{
  "d_expert": 96,
  "norm_eps": 1e-06,
  "steps": 7033
}
Below are experts of layer 3 (counted from 0) of a mixture-of-experts language model. Rows are named gate (a neuron's input weights, with its number), up (a neuron's input weights, with its number) and show model dimensions 0-159. Each number is 500 + 25 x the weight over its row's rms, rounded and kept within 0 to 999. Numbers have three digits each.
Before each expert's rows: "comes after" lists some tokens at least twice as common just before its tokens as in all text. This comes from a sample of Wikipedia text that the model never trained on. Tokens count by the router's weight.

# expert 54
comes after: "2", "1", ",", " in", " of", "- Country:"
gate0:500567511483501495473537486483480521472465474485533471509519529498489503520477484505491520559492526502527487446462502487501490490509477524509535502492499524520442506545488486517505533485499513456522474503520524503511450481462499497483465510501465503458474511511483444465502541448493482511520504516523491526487503501494466485534515463483522471510516549471492494484485467495482506467485493530460455507505485490503543478504480493497484491487498460490529483515519442450503491440543470
up0:484507499515490466536523460502448518513515535487516517527514468530543509518543531505481511513518471532510502541495468463526484501523503555528525477498491488486517471472495538531513488496481494493502443486484571509494461536556490524547529509517503526481524494474512529460496446510501482471490497461483498479507495502505492491497498507518494514508476512469449584457482523502516516499520525518527506525470524462463487533482500542483510521517506501481474496481501494482529522534477508

# expert 53
comes after: " | ", "; ", "\n", "0", "| ", ") | "
gate0:460511506491487451547449466542503492491485450496515473514523506513537532518472490459471506542504506479468475480507454494502514498474525545493493537503519500538463496489462551493503512541506522501488495481519502468506474447485489494472501468510512493501505530462481462455463525489453516524501523502487510530473514493515524513479473516441468505480478523503474543506496467499482498525524512516464491528479518503515549481537501498516467514494511509494501461513461527523480520510523431
up0:533481491505514538469553536465468498493523514505477492484469504480475482494502515548525506439497491520501509520493535489475471489532486449519505451473483510483525507521542464520495491477515488505495483511471510520509550552516484487499526544501528502515521473508525516547535489533512496476514456498534514484521496493466479476501514453535555515498520475507525477494503520544506476464501480473563521466519494474478448507468506501493529488498501494506508569488520497491536507483482544

# expert 15
comes after: " |", ")", " |  |", "==", ".", "==="
gate0:483483498480498485505502459513466534547476536498522527523513520524541457503485488574511519490531507511494460558540514504506446503431531496529534531487505500511491444510521506493509477482520555469463463467514511493487494458513482476525524545518500478484492529505503547519477489469506447488492494493480496442496511451498521495509480520521551510518450476526486486501503501486481513533477466472519476491480514498487531499523478487468493485505518539496510516501487499489495482511534498
up0:499510512468518487480493506485458532513521544504567516498548504521558528539470466538508483510517501480502458514507497511478481511471515484562539500509483493518484483490532491497529457479487518439467478457469509511484512494521511476514505521496506483480512536479489568515492463501488492525511535491439463457485522450483525500502476511551554486496483440503481492517496481478491523528510464494498472516493512533501523525516481497456497493487513522514516502473493510479504479527515518

# expert 37
comes after: "\n", "\n\n", "| No.", "| Year", "==", "| Team"
gate0:526485499543543511497524508511497508470500533468507518478487536476493503526513494480496554510490548518516501513524495526515471506558530519517532495475523425497493468449429532500536530484519486508520526498497526520500504522496488485496506510503514481519486474518530470538513485479481531498504488508559466503498511517491492528459511518490510502529472509481500464511504508570482517455513479503528457449511478522502473524511518487490472499495554510507512550464498483468548502453492493
up0:523449536503475478546513511458542488475507452516506525523513453523546489521505532475496464484527484481470483480455557476518508520468500507506495485535457521476494520476479521530494479473527540530548502491470496449508484472539508513503546479515477498471555477511531488485492517532496526515511502518492513570500514479520522472538470484553508499487539495500510489523539509469522463500541492458489495541514487509502503492486477508501503517474488458498505512518493495515470500522503472

# expert 33
comes after: "\n", "-", "\n\n", "|", " |", ":"
gate0:473486498506505509470474498500522472488485468471512533472464490526463524496483541527509543459513526476524521463507488503493492524462488501534502495502506498553433504470506478492490501510473495484527497498522516457493489516475483522460530517515558483516514540469457516489448497527494463530503510490513560501478447536496520558419552478523458482520516490512459501527501489516483529480470506495500496491491492527491525493500503485473468538511471504501501451521506474492489512492507488
up0:490509523505485505488479520496516490517479471488499466462469492505484521503484532492485531515547488453497486453496448487472488488478485511552496538499507486536485496474493505545522563526455549479547497507511526441510501485503483494489525530500537475505468578486482529508430523516485489492494507515496527528520480526473509533457500460559516476515514499516477503505486492506504514470466520511512497520497483499522517501488489501482475501507452491495472456502480458513478545547515513

# expert 55
comes after: ".", " |", ")", " =", "==", "==="
gate0:493495508449527475477471504500502520512534511529498505484477513479499528482515489506505516502514505497514528509450501536508536480511527510501490518501503501500527512505511518507487486497527522478480517480539525514468479491508531475509516520488503532535550489486494498552511548483483512475520556534491465463488443519436473490487519538547496463511473494502512512483464520500477500498481557505481507543482488502434482498475495507507461533441452552508518492547521480509496520452551528
up0:476509517524500502508511526543517465464523481483475488522546535475481472521467532470483480498515455526483517494537507501510467501527468476500485465517479484522478476521502434491516516519486494536492493529467494497511535520509476518464468482523485436480477518520503498511492462524523523538471445501532520503491545488537481502488482488442498497474499506490493500484544488483510513469504437499521529482494521474509555511512533442496505535516528459506467513519492497495495451502488454

# expert 51
comes after: " | ", ".", " ", "| ", "–", "; "
gate0:488534491502526491506497440534484491530500441494486476473530512509476514481508528527505507514515525468448511512487530552456508509491514513515498534466519503500492503522527513527492490528534535506442546526483494516505481490479457518501560471520504505471506502497440499530539481425485520543510508511459481487525514517531482501529555500535519483495485489494508490502505521443529512484500550483486462500507515507497521500519511513508498470510485446484516463472516470480468522512524481
up0:494503526488522515536476498468465498491496559560461516488476477481505538514463493499525490506532496557521470508451494483464501480518476536511512518507518498483488502518522481483515547500483484519537485438499511485534531474516466497508481519521518516485530485475555500481508497506489495515512491497522514487561514514496476505496549496492481527491536425533511557500528495482510494501519516472427494508505494527527505494497491506491478495513522562500492505481539525557521506512465512

# expert 59
comes after: "1", "2", "–", ", ", " ", " | "
gate0:491502502519505481519480502451557498499547514520518472545525446456513487482507516493476493510508540463491464506453482495518509497463512480510513533462525512512492490484510517477529539471515480519493528447527504562496555489497465499523537542466458475499473511467476477487537523510500516483523503473513514497485485547481498498480487485501526560517511485484503537503490483512504496537443483528447492499492480500482489456493482525508490463482494526523517499477512520482508543529494553
up0:488499507499522522505484473493531457505455507468511508518559511498460503461517517476451484479514447466514504471508487502521482514492502493513492468462510509488492508527528514510512540516535484500508454469481509535516494538538485519431546527480483522517481542483461469501550526476507495459491511535509534495494466487496522474486515464493501510532495502492484467463506521458496494508466471526502547491478478474475531480510501474483496511441527541512472480500471536545500454511499525

# expert 32
comes after: "\n", "\n\n", ".", " | \"", " \"", "==="
gate0:583535469462477484500479495488459546491505521503521452466494505504508485516476489461492544478487473512504476510493486529490520510519500507527452502511528481524462547505534473480508488516513438486489518494527503453503541496521490488521529472535482532527514492505526490537501489494500499537536441518532536512491501467488508518502515467494485502476487535497512532523498464464480525509509479513503501492501487533474490454506526496526543493492481468419475547488527488487487515509497468
up0:511473508465494496496523507467559492519483548498484523528564447536487464528527470482507492492496554496488510487503501489499487466484483531504508501502493504505531497504497485466492510500473484494500519511464489510487490512491449564509503481469504512523489526507496498494511507505507518542496523489512538501511546513503485507487468525490538467488553526531485492433484525523473476528533464460483504429516505477522474541546504490578469531531494519526486484465488504496525490500519489

# expert 49
comes after: " | ", ", ", "–", " ", "| ", " ("
gate0:475476480528518474482502494474513494531548505511516493493505518487480485486536495516489498499520472523488526542503495514469478480536480474483467443519517494495486458546514500485483517502532518516493519535490475519487548479513464501582508543510521504486471451502482523524472575507514494554502470503487473473517492493472514517498495545508448472457509483497505536480480537529485504536522517537475512495486460518525511463465533517459485486461468501481536485489473480531507479516499506
up0:472517499484488508503525464495460475494495498488495519487488474543505507539475499493501482500485533501497479477496487468533519501460495533511542547485520489499522539455507518535524529472502467503510508461496511562505449525527557539443494512516453517497511539522523496502517503499485515489451540483490528542429493506516466487555466459482520515518508519490500453542524476459538503480473484465524512500521485491486494544505480497514512546511513509517449505496499508492510495514503518

# expert 29
comes after: " | ", ", ", " ", "–", " (", " in "
gate0:498465479495491508439459500490464502538504561515469524452446494485492481476497505509492520491508502509512520452498479546536484528472538490487540478455516489518467466488485472494495493509485490482505465499519525490501522516473502527496525491540471469508524470508480492512485539511492495479485512532504496525486452484521485479524501491504508479480548487480509492469532492502498508531510489523536491534439492469470490498496544534507496464506455431492519481533496513464550543553491482
up0:494500471480465478481465483473492503497508516516462539427507511509512495466472481527483532481479509517528558510482499523558483468485519500464521501523477509497515479482521469459515491464490519521538512510512488509525549491496509462499526411526519529505510483554535493513521514484457512478486522536460532476528456538490483500473481517538458500507521455512500520510467486488471484524514500538522538513476511522458480483510514513530514506535511500470505503497495497485515528528486479

# expert 42
comes after: " |", ")", " |  |", " |  |  |", "% |", ") |"
gate0:522514557485508474507534512525539487499493494509455498508518494509488468469486499458472495503538504510492531478517455485454516508521483493495506510466472508522479491462490486527514511512531492485489519511478507535509470549403525490440530497564468502507519521509482535496539492494521498474487490457493537508504496457504533488498460511491505526536479497451493485516523533464523522510502517515462496497491558524466486513510517455505508504495485512529522548511489452478526502533505484
up0:507523515475518476504514495498468523516479493491524484563507469498505555460480540532460484491483506442488516458507504536537507519506496524498487495597472450542488511504493520516471462479524542500540487509498525493484524478457483482505524528500521516546528550509526520467487535435505484510518503472498504469465487497487497470461491490459493507492500527478448536491527501524512478517509494523486515488524479505502500504511528509492502492457497511505515478509477474546486467510479519

# expert 3
comes after: " |", ")", " |  |", ".", "==", "==="
gate0:466468492502501478496477482527494519496468506504510551485478480478525554506459511512460526505548494501504523488529494516481474526469532543538527476512515524451498473479537462551480492517433494502501430498457467484482512463502474536481510487509464514496529531474522462436519524459486494500478470500517547479527516477471514540473519502512500465535495506497544511478511489481511487497512484517496502510517510504490480471512520525510514526483461483476498483461496543496495519466477506
up0:450506497556502513506520496538482528470479504523463483476494479520474526489468469504453520509596534507537490511524507496525484526505503495519547466517523487503501470429535483557487480506479497494484437509449476481485539461492477539500486516507500508516500489470489455469546495499494484463467496483518543482534463490499511500495513493503503477535485533490531489532498487479503495521523474480494515504507509515521495517531503540490519470476485495482506470528471522515511530464487482